config.toml
num_hidden_layers = 17
hidden_size = 512
n_experts = 32
experts_per_token = 4
d_expert = 112
d_shared_expert = 384
hidden_act = "squared_relu"
moe_layers = [0, 1, 2, 3, 4, 5, 6, 7, 8, 9, 10, 11, 12, 13, 14, 15, 16]
router_score = "sigmoid"
normalize_top_k = false
routed_scale = 0.5
balance_loss = 0.000842
balance_bias = true
shared_expert_gate = true
init_std_router = 0.0182
lr_router = 0.000818
vocab_size = 8192
norm = "rmsnorm"
norm_eps = 1e-05
tie_word_embeddings = true
optimizer = "adam_variant"
learning_rate = 0.000596
beta1 = 0.9
beta2 = 0.99
batch_tokens = 131072
max_seq_len = 1024
train_tokens = 692100000
max_steps = 5281
dataset = "wikipedia_en"
Below are experts of layer 13 (counted from 0) of a mixture-of-experts language model. Rows are named router (the router's row for the expert), up (a neuron's input weights, with its number) and show model dimensions 384-447. Each number is 200 + 40 x the weight over its row's rms, rounded and kept within 0 to 999.
Before each expert's rows: "comes after" lists some tokens at least twice as common just before its tokens as in all text. This comes from a sample of Wikipedia text that the model never trained on. Tokens count by the router's weight.

# expert 5
comes after: "\n", ")", " is", "%", "W", " area"
router,267,203,215,261,253,229,188,258,197,179,194,209,169,193,209,255,214,110,214,180,251,188,238,236,166,210,212,219,209,230,148,172,194,198,179,256,248,205,238,221,172,203,201,162,185,210,232,202,209,223,239,134,198,209,231,122,197,171,211,140,229,232,176,178
up0,205,228,208,250,200,208,257,213,185,186,175,221,204,206,272,204,195,193,293,184,223,142,149,128,160,197,175,206,225,226,211,286,265,152,257,211,197,215,190,206,229,250,208,182,187,222,174,214,245,163,198,196,176,191,211,209,152,173,280,167,237,146,206,215
up1,209,199,198,268,213,224,173,275,220,264,165,152,118,214,211,196,256,214,247,186,205,160,276,172,164,196,213,182,175,61,201,176,202,135,235,205,173,233,232,234,221,234,214,138,153,276,105,266,221,255,157,183,143,272,154,221,192,150,220,192,164,183,224,165
up2,273,202,259,266,231,227,152,142,211,204,199,265,222,91,234,157,252,223,252,198,208,230,208,200,178,129,160,193,168,226,228,186,192,149,234,185,221,204,215,208,171,210,177,142,151,242,191,178,243,259,225,151,256,178,250,110,160,184,222,239,210,237,162,200
up3,227,230,258,200,161,136,182,146,225,217,175,213,159,256,189,192,220,130,219,266,263,273,149,209,270,162,180,299,259,174,241,187,247,201,225,213,211,168,180,89,163,243,228,141,198,215,226,248,203,235,196,206,215,129,221,171,252,224,253,191,123,193,241,235
up4,170,207,225,259,105,178,263,201,220,224,159,187,211,235,168,163,267,233,184,170,180,179,213,191,206,187,220,254,189,166,178,165,246,194,203,189,255,168,208,142,190,213,226,163,250,162,121,235,201,293,289,154,226,214,235,168,184,190,205,117,152,214,224,241
up5,194,177,181,158,167,192,214,202,147,299,164,202,270,175,188,281,114,134,173,74,249,195,130,151,132,180,156,244,171,230,191,224,211,225,204,229,240,230,158,212,111,208,119,184,146,197,161,251,309,187,175,208,187,195,212,215,221,204,262,188,254,171,253,156
up6,243,222,250,221,240,201,264,203,240,164,286,205,214,189,211,235,104,163,211,208,221,145,156,267,227,274,231,219,271,174,203,158,194,195,240,132,180,226,219,219,188,206,344,191,229,215,216,200,201,219,205,259,170,227,287,276,219,186,230,269,219,144,166,180

# expert 22
comes after: ".", "0", "5", "6", "8", "4"
router,203,201,222,287,219,216,224,205,198,196,236,208,218,220,272,199,143,137,130,74,252,173,199,239,184,182,251,149,220,169,164,212,122,184,120,271,198,165,149,185,162,248,212,183,185,232,170,266,209,236,201,176,213,271,220,156,184,178,232,235,162,240,146,201
up0,180,176,167,209,218,181,221,187,145,205,183,225,193,276,206,240,187,193,207,155,146,98,264,214,239,203,213,189,176,228,186,177,182,204,229,243,256,236,213,242,132,206,223,196,200,231,191,207,211,199,131,218,259,180,193,231,188,188,221,244,231,171,132,159
up1,218,211,207,239,205,201,148,228,189,255,205,215,224,242,230,246,187,156,146,114,254,168,211,230,188,159,236,208,225,278,100,250,116,167,219,208,220,182,211,161,153,198,202,196,166,195,193,181,159,216,216,231,226,254,209,168,147,218,221,199,298,176,191,199
up2,265,227,249,129,182,172,129,210,276,175,236,173,196,250,165,205,201,260,207,221,238,236,195,268,187,167,223,176,156,207,222,192,176,221,195,243,136,213,200,222,246,187,221,193,251,157,225,230,141,224,215,202,287,237,201,310,247,174,208,193,208,224,155,220
up3,159,239,198,174,232,213,148,169,151,223,283,152,171,259,261,193,221,171,233,154,249,172,216,284,166,182,133,211,182,221,192,161,83,102,234,167,227,240,195,187,193,184,219,137,203,216,156,194,143,232,171,233,234,294,199,149,219,219,235,178,228,228,147,174
up4,218,210,163,182,210,178,149,280,148,163,200,221,230,256,261,306,164,198,207,147,186,114,218,225,164,186,259,222,207,185,221,170,276,152,138,190,175,185,214,188,137,176,232,249,203,221,229,265,253,250,189,240,218,151,190,250,260,210,203,262,170,203,221,203
up5,205,142,160,111,200,159,212,215,173,280,110,175,218,228,157,256,180,138,165,182,217,219,172,132,149,228,267,197,261,178,167,232,195,251,308,169,169,202,213,196,230,177,193,231,157,111,202,288,227,194,257,251,234,137,144,238,113,110,155,286,228,154,222,179
up6,154,207,246,225,136,172,157,249,178,177,158,230,169,174,193,160,204,219,249,222,199,193,169,173,227,174,162,212,190,178,213,187,223,236,144,252,227,175,172,178,203,175,182,190,155,242,201,243,176,271,237,209,249,219,230,235,222,243,277,220,200,268,190,249

# expert 18
comes after: "\n", " |", ".", "9", "==", " ="
router,234,244,212,261,177,231,222,245,226,178,205,238,216,142,248,186,152,202,213,119,238,225,227,203,180,200,205,247,201,190,141,228,158,169,171,286,236,199,244,159,179,221,227,258,200,161,175,237,306,132,183,191,209,217,150,209,147,180,227,206,199,238,222,189
up0,243,185,140,239,159,174,145,212,186,270,263,215,209,240,273,196,166,222,194,243,217,173,234,156,218,157,186,233,173,200,160,210,138,89,224,254,227,156,211,217,187,217,282,142,228,104,146,249,202,251,170,225,207,164,204,190,259,122,142,197,177,228,201,175
up1,200,196,272,187,147,233,163,173,189,221,189,244,231,172,206,155,195,221,209,186,208,156,206,251,180,180,188,197,177,197,209,185,164,194,153,235,139,243,174,135,241,189,201,180,213,127,269,156,269,215,191,209,232,187,133,240,178,163,171,153,204,159,207,264
up2,160,275,227,210,260,167,197,201,187,201,309,282,173,284,251,145,150,214,249,261,198,219,176,202,228,163,220,214,213,183,193,193,219,189,239,217,221,236,149,192,131,222,239,260,213,204,159,201,191,196,203,237,242,142,215,221,200,146,189,180,259,268,115,178
up3,161,217,205,217,253,175,156,228,204,222,158,189,162,211,153,139,211,226,235,166,142,154,219,276,244,196,197,232,185,252,184,159,177,253,266,264,214,188,290,176,204,250,186,202,188,215,225,220,235,229,239,304,227,162,147,252,219,193,90,174,178,253,207,203
up4,162,194,158,212,235,170,239,204,229,193,219,161,175,261,171,155,214,183,177,180,123,160,262,187,193,231,135,253,256,222,200,211,193,164,188,266,297,281,179,165,207,249,212,268,186,208,305,172,116,293,149,199,188,247,234,242,281,211,222,140,246,210,238,239
up5,236,211,147,202,217,188,233,206,143,258,189,175,153,182,173,240,214,203,208,173,143,192,267,224,135,242,224,157,209,253,211,133,234,190,241,186,206,170,217,207,200,201,152,180,163,118,235,222,148,198,168,140,149,244,224,175,169,260,225,198,183,200,169,157
up6,181,161,246,220,230,209,261,253,138,203,251,242,166,249,169,180,214,202,180,159,220,142,213,171,272,134,223,193,158,208,144,151,222,220,224,147,172,206,236,189,239,154,182,174,146,169,201,202,216,195,172,123,248,191,257,180,230,210,294,221,160,253,133,177

# expert 6
comes after: " |", " ", ".", "3", ";", ":"
router,228,214,167,244,164,201,254,221,264,193,210,200,121,177,247,223,172,201,150,196,238,185,207,211,234,144,149,115,206,230,176,213,176,196,219,203,196,139,254,198,115,208,271,238,272,193,178,226,206,168,162,249,240,256,164,172,231,198,175,269,215,210,231,158
up0,158,163,207,227,125,212,148,237,187,140,285,226,184,208,249,139,215,203,171,227,205,280,186,192,241,143,236,203,248,257,250,192,212,226,197,272,197,209,162,273,157,186,256,213,211,182,182,260,174,193,143,157,164,226,145,130,226,207,231,242,251,199,85,209
up1,265,231,187,203,213,232,169,275,217,165,181,228,165,198,229,151,205,194,226,205,231,197,228,246,164,199,161,228,170,249,166,194,202,150,197,183,149,188,208,162,213,236,263,196,211,240,140,213,220,159,182,142,149,213,206,219,292,203,196,197,142,171,176,187
up2,173,258,143,255,180,225,198,228,206,185,213,233,133,263,324,148,228,224,184,294,190,199,175,329,199,202,231,178,190,253,192,219,185,187,229,215,155,211,223,232,215,261,163,198,264,209,172,175,175,133,269,301,127,216,181,244,192,208,258,182,204,160,132,207
up3,231,261,187,199,217,143,214,141,200,216,220,160,188,214,220,171,212,190,263,197,283,71,198,223,163,250,147,210,218,248,207,200,164,201,165,239,174,130,178,243,121,268,261,198,206,254,248,226,183,259,100,239,246,186,191,257,150,224,255,169,118,189,238,150
up4,262,165,246,174,186,188,251,195,196,195,237,212,219,177,214,217,205,159,151,236,201,216,292,282,163,171,192,122,141,165,107,174,281,226,184,192,155,174,145,141,148,234,276,234,264,239,244,262,260,166,261,171,220,184,155,210,225,254,181,199,202,201,163,201
up5,250,198,200,236,200,166,231,225,236,189,203,175,179,139,178,197,124,182,232,209,235,203,188,224,191,186,222,118,214,209,204,179,211,231,204,224,226,181,221,216,183,191,257,219,184,229,152,230,186,239,199,198,286,157,142,208,255,122,243,279,224,219,164,231
up6,282,224,222,196,152,158,220,144,169,175,245,196,293,234,189,327,193,209,188,225,196,291,129,189,200,127,133,162,232,160,231,218,225,200,184,198,259,149,175,189,186,239,236,259,228,226,267,244,199,150,172,272,239,233,224,161,176,189,240,218,229,277,189,214

# expert 24
comes after: "\n", ".", "2", ")", "==", " ="
router,181,133,169,319,209,255,208,190,190,175,144,270,219,179,225,148,236,223,144,169,198,209,266,200,176,205,166,256,133,200,147,219,155,181,199,267,246,243,214,236,206,189,215,192,233,127,105,192,220,212,181,209,220,236,257,215,189,186,224,166,193,242,172,167
up0,203,140,192,188,229,186,199,221,139,205,214,165,147,161,227,225,127,226,211,168,234,153,174,201,181,238,213,134,217,181,212,204,227,278,185,196,265,130,236,226,298,163,198,223,124,190,250,281,228,233,262,259,169,159,212,251,181,149,202,118,223,177,212,166
up1,113,245,179,202,189,168,211,164,155,153,179,199,147,247,216,188,122,176,256,192,194,219,229,168,165,210,224,151,213,175,218,240,139,173,211,241,206,232,192,271,193,243,178,266,178,205,174,198,159,112,203,199,194,183,230,178,231,336,200,199,178,206,158,244
up2,205,222,232,222,94,144,244,211,189,221,187,202,197,217,190,185,190,193,232,143,192,213,182,143,133,234,169,173,131,237,157,223,165,175,202,228,96,213,269,142,226,315,223,145,157,175,185,202,197,226,208,249,204,183,195,185,220,245,176,218,214,187,189,243
up3,142,152,128,231,189,144,208,193,240,145,107,204,183,182,223,241,149,156,226,155,221,198,289,156,261,210,212,191,202,204,183,253,169,120,215,305,157,208,256,220,180,194,280,197,234,200,152,273,228,197,174,155,175,207,208,279,184,205,156,251,207,219,259,253
up4,107,225,169,274,237,172,197,162,199,208,204,212,107,219,183,232,225,126,256,227,198,199,233,200,167,170,148,125,224,202,163,237,192,179,148,173,205,188,240,221,206,199,264,201,228,216,196,202,143,189,207,270,213,199,209,253,144,218,228,171,227,213,177,181
up5,132,131,163,186,200,199,223,236,250,281,256,306,157,170,160,204,220,182,185,201,165,197,136,216,161,195,260,268,146,189,200,236,205,96,267,194,227,150,209,203,166,194,168,219,226,158,178,194,189,226,89,211,114,298,306,231,213,185,193,273,163,243,143,137
up6,166,237,167,168,277,206,204,223,183,169,156,192,167,167,245,168,225,214,188,219,233,240,170,143,152,228,238,166,220,204,201,184,168,224,238,168,188,212,215,181,187,194,227,140,284,177,161,200,222,288,188,282,189,242,205,119,198,196,197,261,206,176,182,286

# expert 20
comes after: " ", " is", " (", " \"", " un", " re"
router,212,176,283,176,189,195,266,251,92,193,205,229,152,161,185,154,186,191,234,172,201,199,215,198,165,197,170,151,166,204,204,177,212,238,214,174,222,163,231,204,212,206,201,156,182,200,166,197,186,138,251,198,259,238,211,189,215,214,178,231,212,187,183,172
up0,167,263,245,187,231,219,198,156,183,231,263,190,190,115,177,242,255,255,188,197,199,160,239,273,214,189,274,140,164,164,197,199,210,216,214,188,197,198,150,259,196,220,233,268,207,114,190,182,118,173,143,147,164,233,183,224,162,198,228,237,188,211,204,177
up1,182,143,179,211,223,165,152,255,165,185,308,180,180,159,202,168,155,133,235,183,196,177,216,163,240,241,228,249,219,318,189,175,216,136,254,161,133,166,186,181,106,193,234,237,188,229,250,188,262,318,235,255,277,111,225,174,217,129,181,202,144,129,267,136
up2,211,239,219,172,208,204,255,169,177,181,178,188,252,211,176,121,232,162,229,263,188,168,216,178,219,148,179,140,176,140,161,187,224,119,161,245,184,216,175,194,154,166,248,189,140,230,178,204,197,184,183,228,309,206,173,238,228,137,187,224,194,207,258,198
up3,224,139,201,214,225,226,301,267,194,240,215,284,148,212,175,162,275,188,147,172,243,186,194,283,251,212,195,163,214,198,164,222,161,216,219,258,227,208,212,205,236,164,126,151,188,308,100,202,236,231,274,192,207,207,181,186,212,141,212,167,173,169,186,197
up4,197,177,212,219,109,199,171,306,206,211,211,215,174,97,197,190,219,125,206,213,167,248,218,138,201,227,214,165,213,202,169,219,252,229,203,209,235,256,173,230,191,194,171,190,198,168,173,148,153,246,264,221,184,182,192,113,158,222,232,205,272,274,247,189
up5,223,248,220,216,246,158,231,314,90,158,158,182,139,255,168,203,294,247,151,192,217,217,235,168,239,218,307,133,210,192,184,190,197,250,203,150,190,208,224,255,172,208,226,230,235,176,271,213,197,209,158,150,198,287,215,226,182,216,214,172,159,203,221,186
up6,196,226,266,243,127,216,250,238,199,236,137,265,219,208,231,174,166,255,220,178,198,247,170,118,134,186,236,213,209,149,113,212,96,207,227,132,177,183,161,170,251,147,256,240,193,193,246,183,153,277,136,159,191,287,237,196,184,224,156,269,238,257,272,184

# expert 8
comes after: " |", ",", "|", " in", ";", " May"
router,213,207,222,212,185,250,185,245,155,213,173,229,179,240,248,207,190,268,209,190,226,193,202,188,196,183,233,213,150,122,144,169,104,124,288,270,173,233,211,194,132,140,200,177,208,184,175,185,180,206,205,212,293,193,254,117,234,214,212,181,187,169,119,208
up0,145,273,138,233,266,269,216,190,113,210,154,245,174,162,261,145,192,216,272,206,234,189,199,171,124,240,118,184,240,206,192,221,246,141,194,213,175,111,168,250,175,156,179,217,141,263,214,127,233,153,153,214,202,135,248,188,245,149,135,274,153,161,200,197
up1,142,176,253,172,208,167,226,186,134,182,274,239,191,183,158,90,222,226,250,154,226,133,219,171,197,203,314,174,158,219,223,175,164,134,176,236,156,318,183,218,261,178,137,180,250,214,126,199,188,170,116,223,182,212,183,203,186,124,249,271,231,267,156,198
up2,287,225,214,207,236,221,193,290,198,213,289,242,206,213,204,229,207,230,240,206,200,266,258,217,153,250,219,249,138,182,107,138,273,261,149,236,200,241,159,95,167,206,209,126,181,230,145,222,280,214,181,212,265,181,252,258,211,234,225,214,180,221,127,277
up3,176,186,282,232,171,189,227,201,241,134,170,214,219,223,238,193,203,198,211,235,199,209,189,202,145,198,224,232,231,201,180,175,166,224,77,210,136,198,156,232,256,166,195,206,140,146,206,188,159,162,156,200,192,232,256,192,145,212,159,170,202,177,196,174
up4,207,80,190,205,222,127,295,255,283,207,182,201,262,198,217,197,203,209,168,201,150,199,75,223,199,137,122,178,245,191,244,269,201,219,213,243,247,338,190,236,186,176,195,218,189,130,190,229,219,246,155,281,245,217,197,237,174,236,186,227,173,172,218,235
up5,186,225,138,234,230,242,208,144,195,145,187,178,249,170,140,219,215,158,140,186,192,128,97,220,196,204,303,193,170,132,148,162,279,230,208,250,246,174,190,224,242,218,215,226,211,74,197,200,179,158,248,194,233,199,132,142,243,221,147,146,203,144,157,177
up6,219,225,184,213,179,189,174,243,227,145,177,199,226,179,236,248,227,171,221,205,234,254,215,243,224,241,195,191,232,146,203,146,219,228,239,147,168,213,222,207,291,248,229,213,211,205,246,255,196,276,180,245,239,192,240,176,177,158,176,180,230,242,180,166

# expert 30
comes after: " |", " ", "|", ";", ":", " in"
router,219,222,237,168,184,249,244,174,195,215,182,199,229,214,213,184,229,190,262,256,261,159,252,225,162,165,269,203,220,209,192,205,175,123,320,266,245,291,212,201,110,149,224,153,184,224,157,132,206,235,186,216,266,220,204,151,212,238,208,196,198,214,93,138
up0,228,192,191,218,218,159,237,117,230,204,211,169,140,195,231,232,194,247,255,158,102,265,191,213,175,211,221,218,217,147,264,192,159,240,218,229,244,196,203,240,156,214,239,172,249,203,225,160,178,166,219,239,175,234,168,203,203,229,182,188,185,190,217,215
up1,202,197,272,182,171,218,186,205,214,226,227,186,167,143,215,193,214,247,242,213,165,200,146,200,148,187,307,231,187,236,182,209,230,124,136,162,216,151,140,211,166,230,261,212,183,204,156,236,242,217,239,196,242,132,201,226,195,225,210,188,179,289,223,199
up2,119,207,223,215,134,207,197,216,232,85,193,163,264,192,177,181,140,152,139,206,305,236,210,220,157,209,188,203,214,223,207,158,166,99,204,112,181,165,198,192,175,193,271,187,178,192,232,187,213,159,210,177,165,241,129,204,300,202,271,211,192,190,180,139
up3,292,185,164,176,116,193,128,145,225,141,140,155,129,137,147,193,205,99,224,120,233,173,147,189,154,185,184,197,113,168,183,256,195,141,180,208,181,172,182,183,182,218,200,269,153,206,232,306,213,157,239,218,271,185,144,150,248,211,205,269,202,273,258,250
up4,189,223,203,223,154,261,204,208,205,205,165,253,199,205,198,144,184,170,191,186,160,274,226,152,197,235,211,233,215,174,171,196,227,280,194,251,220,235,153,179,177,137,170,121,203,230,234,202,238,170,153,223,176,192,155,222,140,180,260,171,232,189,152,227
up5,211,239,170,213,183,166,205,228,144,201,224,121,165,144,143,127,163,188,219,262,238,189,195,123,232,209,132,245,195,222,228,191,225,243,162,169,228,178,90,197,186,161,161,168,161,259,190,176,230,151,190,183,208,184,176,91,220,262,152,230,249,179,221,159
up6,184,195,196,182,187,163,216,180,216,224,219,253,253,198,218,302,204,197,202,226,218,176,186,144,211,232,220,151,194,245,163,160,172,212,179,261,165,210,191,114,193,231,227,153,226,187,172,177,250,279,151,158,170,203,185,244,223,216,190,128,280,277,201,249

# expert 13
comes after: " ", "3", "5", "4", "6", " $"
router,264,192,158,209,164,221,237,203,221,161,177,215,125,226,252,173,120,166,209,144,267,187,172,226,198,220,111,189,238,226,211,221,148,207,121,201,207,276,247,180,220,235,239,181,168,173,145,215,178,159,250,249,256,182,246,156,268,231,154,113,176,205,229,144
up0,224,168,129,229,192,212,267,244,159,199,218,219,241,212,240,250,247,180,251,212,213,163,202,215,147,254,147,212,205,168,202,210,175,228,205,173,181,270,211,198,179,223,240,133,205,206,156,211,261,272,166,134,225,159,222,199,158,244,146,143,108,119,217,174
up1,223,257,217,144,160,200,197,268,221,230,149,242,193,238,177,195,160,176,166,181,204,154,191,221,219,260,229,164,132,232,180,224,189,174,237,276,168,157,182,78,184,227,190,196,190,178,148,190,263,276,292,240,239,184,236,156,220,317,178,221,189,281,192,174
up2,184,208,208,282,251,185,244,255,183,213,265,181,277,267,261,251,216,214,202,127,153,179,155,206,183,116,180,226,170,200,98,226,149,164,202,238,236,204,219,279,153,248,232,192,240,212,202,190,177,228,154,202,150,181,214,221,186,186,190,233,231,257,236,180
up3,199,236,299,229,184,233,155,172,198,299,215,199,179,205,208,188,188,254,292,237,223,151,246,244,227,173,205,181,214,254,226,163,163,222,174,197,201,218,206,226,233,216,174,199,236,181,220,201,183,151,230,167,163,151,188,170,210,216,200,181,197,131,177,258
up4,212,191,191,124,205,140,133,173,160,254,225,324,109,206,218,137,196,185,195,229,237,180,238,190,150,191,185,140,139,227,170,207,197,216,197,126,187,263,211,150,226,226,230,117,228,150,147,218,222,220,144,206,208,209,247,215,196,231,266,227,138,259,249,171
up5,261,188,160,177,176,251,233,217,331,169,273,192,158,201,170,174,233,170,179,233,275,235,99,172,185,171,145,122,206,186,258,203,259,232,220,140,183,253,165,187,210,249,208,146,227,200,195,264,207,178,156,209,195,229,135,157,225,175,135,283,224,246,145,155
up6,192,282,200,199,156,182,184,166,201,150,201,268,168,179,189,214,156,239,238,165,205,120,206,259,249,153,143,278,184,178,237,202,229,231,174,244,227,204,149,177,137,211,125,195,209,175,207,190,186,215,234,193,165,188,142,163,210,247,225,108,223,158,125,233

# expert 9
comes after: "1", "2", "3", ":", " by", "\""
router,273,141,202,204,200,234,265,230,202,203,152,229,152,181,242,173,194,155,219,195,237,226,238,268,243,196,218,244,214,167,188,227,212,201,203,263,255,233,268,152,190,199,189,180,206,163,226,159,212,186,208,195,239,210,198,176,322,168,198,142,243,185,219,221
up0,193,209,218,175,196,171,181,289,207,183,130,260,287,163,239,299,175,198,149,217,221,242,191,158,163,227,219,281,271,222,220,212,118,225,202,173,219,157,192,209,187,240,212,248,171,138,229,148,154,223,220,153,160,155,234,203,205,218,240,218,183,199,200,205
up1,152,149,171,247,176,207,178,277,115,184,224,156,201,216,184,161,233,303,170,223,196,217,214,264,159,289,202,208,138,162,293,236,155,252,146,169,194,174,235,155,165,182,151,199,219,221,169,240,261,169,260,222,205,215,228,233,170,200,195,147,172,221,153,193
up2,224,200,152,195,196,189,227,169,166,156,204,201,207,179,238,208,218,171,194,196,279,257,213,231,163,110,210,230,158,213,172,197,171,224,175,225,222,183,202,242,233,232,254,258,194,207,184,208,210,53,261,199,261,148,254,235,214,190,217,161,191,173,149,152
up3,184,167,224,158,172,210,291,201,262,173,235,180,152,192,197,274,275,247,283,192,257,191,241,149,197,223,153,244,160,183,183,136,181,212,215,207,150,273,271,217,212,226,168,144,180,194,143,223,197,212,147,177,224,215,199,266,185,241,184,254,162,217,144,205
up4,143,167,234,166,224,154,244,151,215,231,232,214,173,212,205,304,223,197,146,227,243,165,223,242,129,213,250,180,208,231,160,201,135,172,221,173,147,214,194,240,160,182,216,223,211,188,124,220,192,217,229,77,181,197,165,229,275,192,305,146,178,212,152,156
up5,167,154,262,149,165,253,169,275,231,186,209,285,269,181,206,230,258,266,190,180,183,298,199,254,165,171,204,184,212,227,200,192,151,230,208,252,131,182,147,211,289,232,247,244,142,174,145,205,219,202,196,191,185,145,220,200,203,195,175,206,190,219,136,204
up6,187,229,232,206,192,262,107,339,223,238,204,156,121,184,221,185,189,137,188,160,201,289,181,127,166,158,181,181,197,207,214,182,194,259,219,171,187,226,166,119,277,187,153,211,240,165,188,192,106,191,194,188,231,290,187,234,213,168,219,200,172,115,176,199

# expert 4
comes after: " of", "'", " in", "-", " the", " on"
router,261,167,151,197,183,105,227,226,172,192,208,209,200,237,240,220,188,128,194,226,203,135,200,205,170,218,232,207,200,268,225,297,183,183,194,195,194,271,228,231,211,224,239,202,255,125,184,155,130,205,201,167,273,239,212,194,241,175,155,159,172,242,192,252
up0,195,164,228,173,265,204,169,159,249,158,209,186,210,184,236,229,186,186,192,182,208,142,179,224,233,240,234,238,214,222,223,120,120,288,183,198,146,258,147,214,228,263,226,134,187,179,230,213,226,159,222,142,227,152,234,201,211,260,312,170,179,233,222,173
up1,139,206,272,191,203,217,156,106,207,168,267,256,152,237,227,179,199,222,229,204,210,193,176,279,271,191,199,178,137,255,203,161,136,220,200,229,208,292,298,166,163,139,229,178,197,253,171,165,170,258,211,200,232,201,250,226,282,268,152,192,151,260,234,202
up2,243,198,189,213,211,297,165,217,94,219,226,269,202,223,187,257,216,184,169,234,214,130,226,226,170,133,197,215,121,258,237,206,238,210,242,264,220,222,262,187,201,230,223,124,191,291,206,136,240,232,235,204,198,150,249,107,269,208,219,166,149,228,221,193
up3,208,89,206,160,185,219,186,226,220,130,134,263,237,230,150,182,214,192,210,162,190,228,223,245,169,193,173,320,273,132,245,230,190,231,161,290,186,210,170,124,182,192,168,100,206,199,155,255,203,184,221,168,143,213,206,144,190,172,158,226,232,217,227,229
up4,218,180,248,221,197,217,185,204,117,163,206,114,251,291,211,190,171,166,136,226,132,302,157,222,224,151,133,124,159,130,264,184,169,223,283,180,173,249,263,219,169,144,171,203,218,229,245,178,172,212,228,233,207,207,255,146,195,156,142,151,183,234,139,217
up5,173,163,172,233,160,156,231,235,187,159,157,149,200,197,233,193,267,221,221,224,185,137,137,180,196,189,254,194,130,244,186,214,110,148,212,257,220,257,273,291,169,221,150,141,179,160,221,201,238,180,207,174,254,166,230,141,162,235,176,253,153,129,274,186
up6,258,171,195,213,218,160,144,230,185,247,199,234,210,195,200,138,230,158,167,162,188,196,224,256,217,229,218,71,158,194,180,159,183,190,189,177,152,199,200,193,196,186,223,200,235,155,171,230,193,202,181,174,199,259,85,220,223,230,228,197,201,134,230,174

# expert 19
comes after: " ", " a", " re", " de", " \"", " con"
router,152,213,207,245,218,219,226,176,177,198,172,185,132,219,228,219,206,228,230,174,199,227,205,219,198,172,161,191,159,234,236,233,216,201,273,178,203,219,223,213,169,226,220,213,106,216,228,179,195,177,142,221,267,221,212,140,225,227,180,179,199,183,147,81
up0,284,236,150,189,222,204,204,187,196,178,222,182,227,235,219,225,159,241,211,218,213,219,165,203,210,186,185,236,258,176,164,200,208,235,223,162,298,260,215,180,217,135,162,220,156,216,236,134,247,200,112,129,178,248,176,249,170,212,165,166,180,183,209,206
up1,247,218,226,250,230,198,204,194,194,217,121,204,154,141,183,201,152,177,206,218,202,225,221,217,220,205,207,168,236,235,256,139,188,214,178,189,186,137,213,178,205,179,164,177,192,205,221,129,173,208,198,193,284,171,253,188,195,226,205,101,209,177,287,164
up2,251,219,61,168,201,150,217,189,200,108,218,186,183,211,231,277,232,209,205,194,188,171,144,174,267,120,185,176,274,261,182,154,229,108,137,201,210,202,181,228,188,226,193,214,210,152,240,170,203,269,233,210,151,222,189,161,203,106,246,224,194,201,256,246
up3,197,162,275,215,258,204,216,157,238,158,159,206,229,231,204,306,188,147,161,223,187,256,214,166,219,99,246,180,195,287,188,233,163,132,136,200,168,278,177,260,197,245,165,196,217,163,153,230,147,228,223,105,264,159,244,162,131,241,153,246,210,185,312,125
up4,186,222,249,172,263,221,209,203,189,242,215,206,181,231,221,244,149,148,197,193,267,252,249,223,179,208,155,131,253,164,192,204,140,90,257,180,250,214,212,190,217,254,231,192,222,228,193,197,91,232,197,256,171,191,175,249,269,258,155,166,223,125,258,124
up5,217,244,165,189,210,177,194,220,180,242,233,207,169,234,186,192,261,135,156,151,205,247,217,203,229,176,176,167,222,196,242,212,201,224,202,225,239,214,194,250,202,182,235,183,234,156,276,269,262,163,181,144,214,221,179,164,275,234,205,193,204,248,170,186
up6,262,162,220,150,204,196,237,159,270,176,178,180,141,159,170,219,162,115,223,230,253,174,202,219,227,136,140,171,206,178,220,250,202,210,100,256,200,193,186,195,127,250,213,219,197,205,153,187,258,225,147,200,277,157,179,244,232,218,207,160,221,155,195,232